From a checkpoint of a small mixture-of-experts model trained on Wikipedia.
Size: 14 layers, width 768, vocabulary 39351, 237M parameters.
Experts: 64 experts in each of 7 layers, 128 SwiGLU neurons an expert, 4 picks a token.
Training: a variant of SOAP for the experts, 11644 steps.
Below are experts of layer 8 (counted from 0) of a mixture-of-experts language model. Rows are named router (the router's row for the expert), down (a neuron's output weights, with its number) and show model dimensions 640-767. Each number is 128 + 24 x the weight over its row's rms, rounded and kept within 0 to 255. Numbers have three digits each.
After each expert's rows: a language model's description of what the expert responds to. This comes from a sample of Wikipedia text that the model never trained on.

# expert 14
router:141126143125119164102146171152116130158168168124171114155096091132122112120124127134144135110089131123164151094146126143125121163135100143140123149102096162116140164158125151092166147135148097127111164124147165134140144127137137084125134123143152135168138151122121167101155097114129135113129143125130111170130068152078128124127109083084127076133115120126168112122114091098155133158123
down0:116131120102182158149159107151120143121105111130112096138099081094105167136104129133140069145141111158118109141138109129132115111148140140118121122131116124135136070103135114137113115129145114173113133125135136182131151080142161131125140107082147121108126139121135097115110118144082136155165118069159132157086160130073134098149123133149105152123107132130138141140106110130142142106134
down1:131110086121119127130105105180123136149136104157111134128105114110096119165123140141140149060146137119130117110146144155132143138139115139114131123157159140135099098113103153106162114076110151100128143095150132143153158141097131135113171134138109151116156154069120152155113114139119086134151163067134140116104130135116158131155125156121132093155088127143141092157148165157127085153139
down2:130205133119114127150135132094111110160129132141130135111103170115140108145155107108098112164116094119140112118131103126124107166098153115148109133084121153133081149138164142144094114113121113078118107089106096106134087109142103134130114127072152141110115128102110131124147177147119142150099111117108106141134082176131090137106117149118139138154133148109134124125146123157153104135167
down3:165134096122128161120129121106148123137100086158089136152067115146124130131098092141114117153143102127148132132112130138167131168117174156085150103139115096119127156113135135146087102127096187157112156117126116131109047114123149144202164117089126118083121177155107108122143109158089100148137159135140138109096085135111121153090128128111113162157117166117132147124093129143106127150154
down4:120126160135163154107114128123103136125149141098183063133088131152125159163158100133134135159130129118160150086123118104116108160101149113145133194095094112134125105114101141116100075173152127142134146119129161155146124135125132151093112145111113102133121128137109159109113109114107100123118137145121172167118140124144149156123152116153120090121165095117114133162150095169149090116113
down5:115182119144111129147116103114093125124102143094071162142094163106122133126101087135116163139140126124130167134159158095104157118131148120136112140129152121134130184118099152098124094097093133084102146146118162133113139125118107132111136113131133170179178147121113165139123145098084107135092137091103169141114120111147152123120119120106156119142142161119156132120156129119176138137119
down6:102138134123132102114167104145118144095123104152105131145144123148117118133125139137146117110161146156111135108107128082112108086148129164129113090121134118111090127123135130148122145113130099140090124107110128135174111123070109167122131104160140150164126141103117117116137116136168123121109146186153111156145127164125137106141152083113122129080099092138144114144127124114109079133108
Description: Location and role prepositions

# expert 4
router:138116156149182115094108155141131171138138197126163099130128137114118133127138121156117156128135116157124130118143108143092117131106095115140101141105162156134119145114110157123148105142153127130124132134094126134127140149144124112121125114119143122212126066127123105125135111125116157129157107149125114193177112161097138122125112123097115130145114139143158138086133090164143097128119
down0:094125079106149150139097092116126170088153092140162134129151136135153167120141114114144138115121153073119129101160124138135128148152122135138086158101163124160139100110115117170136159110137172126149134142098169114144082150122146130138101136115126119166159115103123189133104143085120092128119163118140129139166121150152138107101141171130125117122128136099106124133129104112119162094114
down1:101113107178116099156114141127145146120100140133112102090113141104140135140140131118168109147132114123106128097121112130131101090134118141117147115119100123111174161155097107126153106066124101080110166129126128138166127146115141126144175114141145185085071096114132117161126097104115134115145105164150138158137146102149102146127115127086144154089127115093115118142160126140102118128138
down2:102119116062135133171149114168158159075163109110149099093111155123111075153168127114140153113147115113162133098142103124133157123149111137112114167167138105138119107133120164119147114128147126141092160164081115110130129092137117122114158133163092100158130075173160165128116114112119136107129123153154117126112105155112137121161118120158107126119132117099108166142118141114106171105130
down3:144121119131098080108136115129123113134151159174131114102124108098143090123107105113150121122134142165137132186089132132127094131171097141132127151153081159108095130131133134121125151125120100126135137084170133126130107170158100128088128150147134141095085142132092086121127154125121147109136127141127145145169143129093117105109135118154139088158143125152168126106087127133110145165171
down4:123121107123129111139162148137152124152152180129158176119122139152138138123137123125130120129103112124138089112126098133150124115113174124169107162103122153104118120167156129117085137105120152137140098136096123171120048126128138140138147139122107123102088154108133087142117111158109119125155102123157111119093158103136120125163158132148145146094169107125089090123099082135112107093172
down5:140071117152140144159152165150138141126102082139162132120142143121128143132096138166106092150151150114108122094130137144130108116094126119086155166153136129133147130099127144133086112095168150133130121131121098089153103104122101136141122128139166143175140159104162147139130151110143105113141168125142105155132109100127144158129163133127124089108081117116136149108111098156120137093120
down6:148137054112140162134147109112103144143104115163126168071110122145142115134165115152129160081115154142138133160141079157138145101144087131139122090122096132167111134162137086117147124131130128109141171095107141117083116141101129105125105141108152083156173114153129107148084111136102132148107139097068132104135086126156172135136181137136129093154129173116130149123171106144112130130139
Description: Measured quantities, sports stats

# expert 26
router:134100150132091135113136121149147123073126180117138124126113116122159163120113122162147112114100107133131146147140149124147143112131110139113078124133165175166102142109127091112133125101179114085138109101134121170150133118126120081139126158126178150144171113105100120136149151147157120106136064151067090152150106172115122138125149086119124137095111165114117163143138108134134129147160
down0:115153094133151111105077166095122165149104160113172169120133138147141132144099108078110104127161144160135119145100129167133118137066107176132139126149121172134181132114109168152073151128126145099124128137150108135115113167117111119143121073125094143139097122141146095144158151118164138122108124113099122181135133168086121113101089124157131140119099107110109154101186105140164147148097
down1:121141161128130123141087172148109162095112164110099106098091146136115125131122125162122094137155159106084129131142144104127107173117155091148122117129122169109126130109107138123121108151146137174146073127126131187100129106111091112148144124123149109137093136186150113129122143109132147109160128135100100148139155127138118139135130137163169088129144127129111127155138118119115109111112
down2:121138128135111132120107127122150132075094170132138169150152150093126104113090127116092128148139124110145100128123127129133105098136166117132149122095154127112129142084103145105113145106131150149106137073143133126112133122132105163124136138143140129163118147164124115178137140171135156122177125113099124123107102154131125114143116153157155139121162094146114129103117121185147101119194
down3:118132124128149067110142106131061119113095127136136143119146138107131156092103096128111110104096084114110110156170149127085117132097119105146166119111132138095065110083110084107111117110121154153138096115165124088086143129127113128124190141125141125162130131142112144100135119161081122115095138112136136148168152166055130140079194137164123111118127106100090098125113091151106123147185
down4:144187116091123121121140142193097173154115105157073077150136125142083120104097123135116115109129153100172099140146139155118139128119156118139135176125167135145141125101109138159056134132113139092127136135149169105102155121138123149131096131130129103114119111152116130097127128140145142128119140113185094114154122133106157154112119106126132161147122120132083146106146132135117144112116
down5:108142139152162146107114107170150151101112147115127097101168124140141113149126083119135160158118125161129110135107138106183155114133114133072106120129141110126061138139135161117167126162125092166098160102122089116094157169130143127115129107092160148103093126143137113149132128115139133139144125122163129135130170120090170161147127108153115129087097110120105117090098142122121148120137
down6:092110121159144153125109148117060140081152081124137113148157120140156140131179156135094139126130106126129163114111145102115107143153127124136112087135117121145141141097167107147124094101129115132121138154148129135108120111113141172145093097165154087142171131128131110126133147128082128124152127162118139116077069102080127141119152154108127148144181112133118126108143134096173109116126
Description: Dates and day numbers

# expert 13
router:154119106116132126178096096162101147127098171115072144136166119121084175123119113128084129150116108144115146097159129134147161101086083116147104118118141137166134141130105166120163119110153129118151148149116149127105120138133116137146137150100150092172136080097126101110156139118099139161133133172133129096157078142110139114151144105122107099150128126134121135118117106133126098137069
down1:167131115128095127137142159138072117104174149134111150101111157081086120093101119150180164099115128147114114086106093093093103102117119128126139148157118100147140100146135122139131097150142142139108154168095061141113116119124148147100117127161133119156136103111132142169127106109134099162161120106159131104162112098100145110111110141181157155126142160145130132142130095129093118154112
down2:094154113124120150106174129174098097171127135143117097100115127130125136111136117121132108149190163148157129119133093159139125144134116131134174118154108157118112135135071098121152078076115090095097149106140174107102131125134124133108124146150090149145114091140139144084117106135109169095089118162138171146126154108089120169081122122109130137150111124135081156151117117164146112158141
down3:135152119152179109154171157091121064102118118144130122142117140103126083162131173137131146113113115084093087132134150148147139133119125121110119118129103143155167131116156136160144075137131109095143150163136090162131157143091166114137130141171111117118142124121134120141140096120154136111170086114135114131173133111119145124119142121157139112144127096116117132133165076123126161165146
down4:104139141135117137117099158106171125118150140174115190130101112151103130149145119082094187115188100137127134131150125148135131140158133153113119088139142102161094123080136130140138143096096141075124131126135136121123130154131122175128116159096088174134115129115156127086151098132110121122130095203150117115157070158130185120136104116117120118150136123157105133153146140131134128144122
down5:145127136144100141075131128118105121128108135130126119131145183114160126085129092122072141136163108144131131120156095158150115110154096135157156131163160128114142113144150114114115132144107107133119118133151081108129121159122161133074131138182104182118120149137125088141164128157091114132113123111113115161144091087138131123145108114105153111142130128126166130081152120154097140133145
down6:121158098143135083146152127128068141092137144142111097163127146121145070131111132099159124149116098109135174119145084088142158141150101106084134135122135078144163126119079120145157158132117095085100148137135133150138158100135085102096135135145122090107105147094154134112140142135125150108133133147157144100106125142114154147175101113105160125122153103127152133141107132171130128124134
down7:100134117151128140116152139147111127136149099158189110139155126114126120141143120172108127128094131153137115125100090125128123103065170139145149136150116118087116122101125113115143107131155135101129127136136163127098142138070133137120145092100164127086131158159113142130111088137128136106114138129103127154152149173150127125129116133129114133146127154141138095149130137093129106111135
Description: Sports competition terms

# expert 56
router:122156126118135149090136081103144133080124116120143102147135126128112133107128131152090160105110109155105103141118152151122119106119147139114057108127138172116144120095138167124163094122133114164125160085112161128128107166136143084176119143117202117164153109143127090102133124121151129116140098140102120129131128131080183131162104106089116094126110127103192146125119118153114118128136
down1:157148153161133138113145129122179134099144174132117132146126129119122113109098139115163128128116156139137164119107110085137189086137099100111127102114147095098124135097131104094128076105081130142130128136168150118114054156100128095107136101151157133122126145148124116139114168127118107088135147129143127106196118146188139178129146114106085122138146150123094109058124125081091148150129
down2:123135130145191068174099147101104133126151106136154099099099134117098143152185146166112108177101118166101090165181131138144121128113142158101139127095138116149076144100134099170105081148094124114138083136140115115145117151183148106148155146141122176152133116145133127117112110148144155137142120128147150151119115103088137089138138142115145120122134167122111129110094096112085134126089
down3:094132133139117145140172147097093119105106112142095120140166131129100151128105162161135137146138147162152124083108151190107110158148083125162147109122165127140133078152147136108129171140160146117125118111157123095191137090124180103136101121092127108183133151143124165143128184121084163139141119080136168100150112116122134174143095136161114174132121123134206135143114160107141101104135
down4:146143123135106086101092119150118140153170103131122148129104114124122144131146139079112116082120176145157122146114149147145172110117128129140128137132151098108143126128106151120132161142128113141144129129161109117120125192132103148117123128174122133134145111130131180152093147081132138127195124102151131128120089103126183121138166133146137120137101098106163108134156157140133120126117
down5:162151092129134143095137122121125150136116116154145142120075158115101143121166053163165122147071085096132114094118132127110125095103111138163172151143128113116134110151149135098092131116091127118124066124144109145174109158152118140153118137099106137095108132121067133135098122146148136125111078176138138153115094160177128138103102122125107118142131131161153147121166168146107114130085
down6:116182188109119164130132123115125105099115152100104153119084118115124083106111145099133116143144109142116101136097106105126151153162167135118144126126121109141106108117127142138089130116151119134113102152154133117120123069144068057110126126095084118148082128121145125119142128150111155120138155099142130128163192137105124105112121149145149143124144135098125103144146131094144117126143
down7:114120131141178153150127115148134155102109108104120144113096178181123100145097123151138113107086113119132125106085116115148113078103122158087132110183083114151135157163149095126119113144121165106131132105137118131140110144157109133105166136109157148141131087140086089094121135150115135121154075130139141113142117114078131138075140084101123129128172119123121148101112146114121118169118
Description: Clause boundaries, conjunctions

# expert 43
router:142106113147178132123117116104143128159081125088153131137122077110128113123111143142083106111136077106122141101097147180155105082156136146120094142099129141104123131143115165127171130141195107158139122164133121148127118164176155101155140157094179145204126083098164120115125125137129147109134135171121117150135096180105148119143144100078114082091135147134134115104112129141144136136094
down0:160160123150165134106175117136096087103145150145119103147136090129118126143115135146131133139137115102138113092110127120131138100130110128105080153145111082147115126118112151137128143105127131108125133120102156112117127103125117126113097071154137121166089168111138139155164125132109132172099145125090161096143157106153109122109151124169160139119082125117147109111142111126117144144133
down1:091130093131110116112108140136107092106151113093146159098137155145121177136121170092194141115142166130120145152175088116107044114126113105155108158129137166156146157166157111130160140110147097098125089114137135142086112102099153111132120147096140158133139185126109117115099139155141119118102132148094139118135105145117146113116131135155117123094123151075155154133131100142148114165139
down2:130110154112138101101153150133144123106133144097128124098107144149101148114118134140165128123127146141148144133103162108110113126102166134115152126132151094119105142136101153176154135113167157166106120097144099152133126153083155136096154068171160138137142107136129105091148141131148184176119098125118111146121128117142149136128144111099127097163118120139191096108135180111108113136153
down3:109141138130123144160138094105161106090145139122105112104133136131139116148141115144134172117123119106151133124147100159121143136084120142111107118107099114149076105118124135077118156107140090118077145113140158083147091093113125173141144118139123114139073135130159153140135126098136137161063117132129121147133124113095135120176161095133136126119132116083128121094153133138142137090101
down4:161134133102136122155116091128105182157152073120147144118143093123102118141152088118160159149112112119097078126159121113080142139132142085115151140113163097112126106126119148171095094125161105120146113131130112103105127077121147100113091102157095077143131113151102159148107110146128157144133103179107176147118094083134135121089115139117166124114111188154121170092097129178187156137094
down5:137103145099105130112172065130105114096120148151076165079097156127142111130105123114070121136127147116099112122148105153101125064151109170149143146192138118179107172114111079114126153125149131107126159174125107143094171134145076112123124075109126098124115101170137170146137124101137150113148138119119117135150139149097109171136099153144108124128177108113132133118136158127143135130107
down6:109140092126126119188126137130112126082153121131085102136151152111132144141166158143100093115137154155115147111131159119119175124167135125138111125153105165086141071105101177175147101112132158146129150129094135116158141100145145103145150165153157139138140115084095138106117137124160154167121131173133126101122163138130090158116128090119103110132112124155107144124168137140112127124119
Description: Modals, quantifiers, infinitive to

# expert 47
router:149136137163122149115142098134133126132145126101143127098148121144120141098096128151116118138120152129134126131167132147117116124118122184108065147140140159160136169144103163107165125163163110151088129164140169127155147106125126152102113121102141128189154110150107105117152162124186122123156068143115086177146084103099106122100120125094091124151095157131164125131086118131138104144138
down0:157145151146140140109125101108092123109112093155138123077121136106144122146150140079166119087108097080133174142096144119126124167152132178125181126105151069119141137132087130164140143127093145127134135131140139127141157138159132107143109104159094136150102089125128139133126162139127152090134112117103163143113110085159122115152137137138108126141133148192119120135151155115110114111100
down1:099133110113143121106128098157146139132126116092120154124121083090133147145111149172148162112153176100131125155124129116129170153137106138135119127114100129122134124132164141132128079156097101114135109127092125113165123109139161172076155137113158066196082147093062147106113124133184128102137102110104106125173173128139150116143133151112141124143142147123147144079135101120118106117137
down2:071148125124176091071094143141117124121096152114112110125116184108149154096109104168160128088130163161118123173084167138165141132119132121136113107104112119138106130169108135139132113144094110118128095120105078118095114135080122127174119171130146106165145148099159132136160133112129094108097152159107119131115140113135136130129138135094109163108133146152119109128125120130145128098133
down3:132102100131095090165127084121163105085126125096106102132124153129148142129129137150088105133130105105156126111122163082162159147071119084097131112145116120121078093139130145123141091136082069110132164096118139126126128168143092079175186131133191122110124121137121120146174140095085133137136120132175150128157166114140205134118145163122103064134159079164159092097118134116148158136107
down4:146136125136132148108146106144129149144108152134113157130126103171078125147146131134126111107145159100122136119131140126117102110121127078101160126180116109131107115137166145110127116127114162149151127119080140125125115131121122121147145149091117130125155096109126107142157131095124135123103146099092111121131129119114158123118116160138120155116110086099081142130138164150093077130146
down5:079141118152150136137130137109163106121116118131106116125106164108137113123143120138146118171110138120155134146089135144117140135164093152154087083118144170158099143101145117135071172105114135136121102104126127129132150188129135144129136159099145120115110102146108089131124103125152134087140089132120115180117159111122162090142146160119094146176173172107116139119148154194157123141174
down6:129105126119129105131166175123107123177164160127118139127129084153113073101170082152158100154175133096166161091132171109137175114146102107165138108094074136146163082077165119148118137128121145164135130090167150128129124085144125123139154143143158118171126140150142158134129121134157123124128098146096118110137108132163093119137155139131132128147132076103101148127115142159123155133092
Description: Demonstratives and reference words

# expert 7
router:135107144111109121106132130157111101126125131110139120108143099096091170135096100177129105132144139141165117105122095172079146107105117108129125168140142151145141131128125133115118140112130116156158140127130166102161130157152129155132119140146155121175146102050096102117135118131142135102133135127108095105128123135107149113120163102145142131146103134138133107113156101134128101133151
down0:158128091133089125082127165127098152128097123161121084154133137149142158105135145129130124113158110136123116172163106070100144126120117131080162162115105153109151141137126160134109140121113095110128114098133090130097111111150093139117086153118118132193056179127087177093131132150147127164129137128117140165154176135097136141134119112137120162134099126110113104140113155102118109147120
down1:135139076163116123138131144107143129125148138135140147144150173138133111109154125125161088120107132148120109136139146151140122094122165118105126152180136126103153119134154137099130109118134126093113165133106091113142072109107079147160133116095126175144209136122197132097123139087092146145134109185124127129112158145115131140139152099118139124099122124120095134135139136151148112113123
down2:145143120155092110145130103131141150119135110124149143081152136135144116119150125136147110182125109149126136110128132110126121209123115161171103131112099133090125113090162142122127121121116125106124118135139100119144178060083096109104096141153184152118127131144147140149092089148169106174144128117139105083144109137120113115127117095094123102099136122142103148105101106131108170120112
down3:097125120112149123123105164141144134128135101116100126111113103149136095122116154120138110109072153130092141165144117076153107147132121179157108115149137103129116127096102115092086134120114141110117129091146098104121166122145117115130138117140103126184086108121168104142103109098122123163120065192115166143139153120164158157127134136142177121163055133163152086173115146071123121120127
down4:094131091120100104135112150155128157139113130107101142080150143177121093113131098103112077138180129146111083142159117111108143169140105140134100105097141129139095161131135116156127131111130117126115110117124148085140179173110131112138169142165089132114116137161097151129106134100120127116119112071127127149144126147081112135125146115152149144119136101115108153141094134111142123140135
down5:094125189153106114152177140112166122125148162148119109111152113128143131136130097179127147127134113092126167129126102082146104152112148129149169116169111153131074079134130134135160133089119110139094146150187110137135091111124145137124122130071082131134154118126164143119150121132088137128134157125122099096110130120181139167145133134119116101086142127079174138122129128128126116139142
down6:087133141126136142131083182086145059115158114118147153106162157105152156106140102161122163107108175110128073128116110121086124113171122196093135149100083150098120134125125072130128109129090085159122086101123109116140129139118111139161139117143105138126128113122144120171166107121126118111105127130126128100163117101170134137129148112114116114107145138126142125124127122099128096170087
Description: Table header words

# expert 41
router:178133125114123165146106141156095134141175146127140123122137118090127169139118123108098112110128109162109133114127151154117163094100123150123136149105130144108136161165143159114161080107114134152126142166059127126148156134125127162115110153133170137121176114113144091167123127104123113127146094116114144161157110141093135126105158103147129106158108130146140135102097078115149083136117
down0:127141128110150117137168123102120160118103125124147128130094121139131118127119125094127148129130114137128156131131141104141135113117082141161137180148175069128105138148103146115108130155155127131173149143144131139124100115132099117157144117117145127072116156149154135116122117160134123136135147120156107114136107123182158124133116117099139084159109139126128096155088101119128144150181
down1:140110157136082156144179094138121139128110149111102171115117140172101137074143148214113131092144148126121118168133123128133150152140112091142191139161163115117132157147107171095134127130083108096141116153119104150134158169141116128091148121147120122137147129144164093121096113122118119113138142102119150160118117162128106125103129159163096165119125107127128112141115108100140164129155
down2:128136130121126120159113127102111158133103161119151162159056119108127117123124083071125143111119125109110136121117080097133143109143115088117103091164136161105156095095165185152160118124119145098145148147128146101145118091145131097128060110106128124093101124128139117137102132103162120108101143130151149115133113101153129120109116118153111150078124140121106144102077125143119128114148
down3:157134126135116138121085102167135122139113108125123132141129128121112125087147130159169116113151106168063160117157128177126107135126162089147127118127130105143121147077175161097083171141122116115140132161133102109155167144141081145131105128139142128137109153193129119125167111140115139085139145124097128150152088151172164098107131124141099138109133126121148137089139101126089136164134
down4:096106110142110168128180167167144121118142111122137147132144134153111117173125168177112150154108117125153152124114178085112116116118128132150132129128126115082108149169108068093100146076151139141155150143130128112140133138096116104103129144134121114156133113149120159118160120136111148114141132148139112084118153126087155101136118148150122149117126135182152095102124138108185130130136
down5:113107114130147109117091074168149119145139143182116091140159131138086107150158100135139150123122157129151159119164121130095141144077148115134160138145152144175124151109148133102127127127123146144140153137166098162144151116099178118135109140087149121162112130119183094120142144134114152100148134157121168122109113142154072094127122139154089142104146069113145122169126145101149116118103
down6:138131120151132159130130124166127144123113116143151123115153163140141092155128124136146090161128073096138127109142150111108083112163127139150141148123130106128116140172131081126143072091121055143128140166119141116184087143128141128117127142156131138114113140146126134116116149142132134126114119135120110095112124135113148115113094129160103112174095141139071100121123088102096135091156
Description: List and infobox labels

# expert 37
router:146092140151114139163101107098111133092160140139173173142159121100111145122128116159128141131096129137153112139102108148132101148132129185100055135122120142167150124105121155133168119093139120118148146135121111158153138144153172138113155143147131164146166092132142077144103094178145129138108130166114103171159091155081128128126144069116129122164129097110153150110081133139129124096104
down0:154135127118135131099122123125111099122143086156113159178136139151136125121105090109136131120163080125113108105181111129105165137120151124115063138113131120127150131140111124149059094138120074103124155122096130110083128149119132130139136181146170134112108150115155157164111155107175095150094138133095144139158121126094126096114083180172102144140144123166104146098131124136154152140123
down1:153081137137123148129140094128157123113092127086148150113144057120093130162152111179158155157142117128127158123127126150127102096126130160155155119111146151126114156179120147123137144131096092107127142138117096112104101104161131107158123134119152113143098175159136155104127131108091134151084107118133099154119131145127160113111119106109137158124136097097123137155130136157124133146083
down2:133137196154159121137136162150120135168114122130122137138085103098158137126110144129146132112101156175120118123109153174183122128132128116153165113140133131155141127132131130097101061128130165134135116095137102155093197118134137103140153169141116122119153156147136114156146071108123165135148147134160139140104098137142146137131140165127147142133126173104186063099086167129152127130082
down3:147182126112161131130157124114123095123133099106109100149131139111132147085149123123091091163154081090143133096086099116131091104093119092129161112136151125116119147132113093129141114178129151132161125140146130134154128163153129089148089113088160117106143119108168129161106131170123124098111128093132132140137136144132122126119120101104141146119175114150115170083117120141113111132122
down4:140155112103178126139131126156159086108129128155128114162150166129120096153106102081155162110150087152113161122093148119106090129098118152103100107109105166107162145103164113161087177100084099097104105141135134111123117140157113150099079135090102140159087125112138137165140096117116130120130093097141123137102102097095138133135102120115148144124152168123159106128130105178135120134160
down5:115150107102140115143141145147133107070118172117133163159118166104122144190164155140170161131116119160102143138120108130159150158123095105114121108127093185093152132127127126085142107137121151074146099099147125133116103131147128105129130117127104153088139121148106114141129149130082130115144112145077117116128133114162117129147131152082110109134179135108071161124105120129156161149179
down6:096153125150127140158142117147159135089103138142158135123168098112137129138111122129130159131149126135159129111139143172126133171105164135104107169102188095137120100119086108122104130155135130106076129124126131132168140171108110103137174157084144074144149121145176127142097131160088105157087115148129136134146142110137078139087063147116097144127145115114124145140117138122102157130137
Description: Table-start sports, politics words

# expert 57
router:122106153117181133123093109120133129168140152108108116101121100111129151116119096149118132103110153168136149104163158139108110121103154109127104169116153157165106132101137140070117120127162080156131133118142150124094133139142115112105136146138152139163167067113110093172117096142140165128153109154124112183122078170110138148153113105120125146121135152166127153119128109139133145163144
down0:164160139155076165159133096111143133145165145138163110136087027146156111117173169066104173134129145142168150141128108144149138159183059148152121163141135126121123117173114142104136134121160119183187099161140138123113104135131133147120096124146148169142108125148130130152137122101122120127125135136098100139123128127094125114168130142115098122107139106103155150104157109136118143129119
down1:114130176118146150163112138159133102088096142136111083145142109131131168132136102119144130100142111057128078140131140094126154150127079132099118143125143158140131112105109105107115132146112136145124071108096127110151099098109155129139080166131140110112106173130101166119111139103161160066098115169124146140136110146126100133148163105131144140105167139144096175098108140096112127121139
down2:129105112125134136127140147132139151164114087109108135136113124142159159154107097111136134109126131118143132133108157129144123094110095080096117132118111102152103154136183127118158108107109157100083126097162134149103102077104137107134141127116114156140125091078108155112117097136125126139136120125132091150150137132107109115153126097147125156106075135138128139148075164129118103123120
down3:123130077146129146138131120132094169161179174144168104155175116106137085117118105126038094106118109141140120116152092154162112122124100095141124107128145131119134144147151078154092118126115162108168081119144142126163111111102139145126098187100161121108149139128169104137124148126146132148143120136123086115121115169142113112195145095113140103149133107127121183153145085131123108111098
down4:116127109152146122134137102108081162144121120122123101080151129150126147181159136126117130145166123174116155135188109124127159106134130123157113143137069132142124131129137155148134124115130164109091111126115129105085142157145165127107108144142142125148117136134154089144111113156143108134181126128136165117132168133137142115100098153118148145134115162144131137126137116172158106146097
down5:159087118127088120116115132129124110137128078111146115109106083139084104134135155125113163161153136140136089134130090131102127120151156175170128148105132097132088141120140150107130115182132108177150142098145140140085105128130128092156134096086120141142076099121098092111134121125145146116116116111103136143094140126113112121150140128166133111106143118143091075142142115148099116122111
down6:188138102125155104135195135123164121074165097158147109149147087136152138134128129105150134168159100096125147131129118100125154142083119189144147114127132184116132121113148158134104145106094102140117123118097105098136166105097150124167123182111139084146093146156156120143144148118131153125134065163115174146143166130137106147113146118093133089145151130114156119106122155125126110145120
Description: Time-period nouns

# expert 3
router:114100125153160127133143130150066094167155138157153126173139088122105132134104137159127109133101103128118167122104116117171134125097116143129143165104131129146124121141149148134121076116125085121103133104079148143150129171124124111166102146159153120191122132126117139099180134089142136115150097130150125169133131103085145119180136138120110128142113147117137152119131112118154110145147
down0:118135147175136087108134139139172166160118148151106126107152147110112129087128148078099139148074122123176200153104126101146140105138111100111131147130094168171157151133091137159106110141128109133158097141100113133155136126142148140103120161123139169121126118140118123148129177109134140094144140104118086085132107117126111123110130136144125208108124136160096152108084136136103145154150
down1:084143123092136148121129114123094157134149085123078117110102146134121111126139099110090082128112097123117071121138107143136141134149093092115130154167064124120123140092116104133166141140144096112135129135113116111136173140167122125156124130150057137132132148149138113140203164094105169134144131140161089118123105112112091123109083193139146166144145079108104153154149127119172124115122
down2:132138134132137118168082116120131122130116149124122154138154115152118166133082160146128098128134116101181099134131139129135126117114117130141115126092118104138101127085147165119128109121101148131107109126124165134152179121117134108148153131128157096171110100164118155107108110131119094080118130135117109109119129144130132134142134155172105141130111127136144097108110110111112134109172
down3:144160140144118138155142129113130132132135166114107104124137172116146126091170109104117156110104134142145114181139136176095143107155139109127135153163175125133116110152130130124169160166117162162127137085106147138144115138143115126111158137123097171143112117189126120159114140129138122154143149106117100107127116140131120131163107128098166154133117156123133134143132112138078134116130
down4:148133129102083151123160145158149129135137131111154119157120164128133108108102138139130150074147090138123114123111108130122116072068123148127102101159107134104143137120157123127090113142122160121109093062147105080073118162159127160101127134187123112146151148127124118124139136143096140119123157105113139121147138122117131149147153123138082158183142166120174101129149112121112161158132
down5:105118134127116130135184157143149165134129126092148150093118138139110136109132155144140118137129115142156160088135118117104130145178096166118109131113104104120111122125112100118124125109147098098141125158148103115108137096154166157131115148127147096126136139113160110116122139142143097114112099141091135130122134094131095190172158121154117101115094087156144134160148103102162142165117
down6:098131093132131123098157133130143123148102122155102117126133163157144107138142133100122149084153119113068097152104089095126178112116174108152095126112133105153127117140131146132120138122125145137153108152107160136097122113122132119126111140106094106111156138123100127180127131099186109167102099084123155122175137136169156097128124156100151158135136146107142140152140169100163116141093
Description: Sports table name pieces

# expert 11
router:130144105139143161138108108171150171171150172085125112130101100146120151154113129149107095125138110113123130110134092131114124154148159161143127136111161173132149141151123120100153109113153143166117128127122139128178130132133128110123141181111159093174134117116128092088135121084139098118128083131119075163114083161084143163125152089113092072119135160151125174138109134142140130146092
down1:117157121085145185157109160127083165142076089120143093129107105164121073116140090167154121127140148166124104156084140133097151160126106113124141113128102098126139117115134108123120113173147128166142129098140115100135112116135132113099121115130142117114163103117158131169144142147150156131136154129131164116156111122105099091130125119142112123139154130197091166117115160137127146131099
down2:068142143083163144082171131141143108097134135119100142109191110160153118140155127148134127094099094123159108115123164159206125168141153150114103176132131115125130155144141108133098155110195095126128131149126095128112109175092143117104130083146123110126137112098130140100101133161155160084127126130096139145140106135123157139111115141176120160125156132105124154118129137109088096176146
down3:084146111141126150120129116085137102094142129103154112121105130134145099104137114145127144133122154146125176081125157122154088151114100159126127132124138126146150133135122122134108113154175102134112145127144093121075092103168103164103132070139123111122136078147150162117133108127137109130126118177117145160114081135179137132107130103155101161118135104113127128123143142117098117138122
down4:153134140147146126092079157116159175135137150154120095160098128119111164131132143114132137107161177159128114131121125116088123132090132197126115105120114151131132103116116135144119135082144098131119116130158131103111121130133176150126115138121118130073115139131114084122145166133164119141106139200107079128147089183097111105137127131091124134146098139105131125119123139133127112132115
down5:150075122128146192139091144125112129114092114136145140153121127109149098119104087123131148151097092107149183188142104074120141149170155118150131155114144194125154147083120139117117142119118124085137127148112131110143103132109103128146158188178116082127111138151158111121084148144105149151120151146115154162158131124106163136158129141184143145098117118117100137127119147111119114156157
down6:156142144122121144083115131149097127152115112129104134093090097139161098092136149186115167132126123141177120131099118184102083180143109186155100117117143166145072175158134118188116137117089148136092126138141187147104096172156138109129145119165151109120097144117120152130150121139162105094100153107153169134141121109188132149136151119133108124131156112126145094168127115141119122148121
down7:146132118165120133183124135127129113130126132136144108108148141135158092152101125114150133111137146142090095109109113139159151141083187081151126166185082120147071143146104162133071102112116131137161089111134116156115129154120139123136124124115143107094130122122086116109135148146143102130125124168143116172131139121115088105142154121106121126108115142104105131111119126119121177155105
Description: Action verbs after subject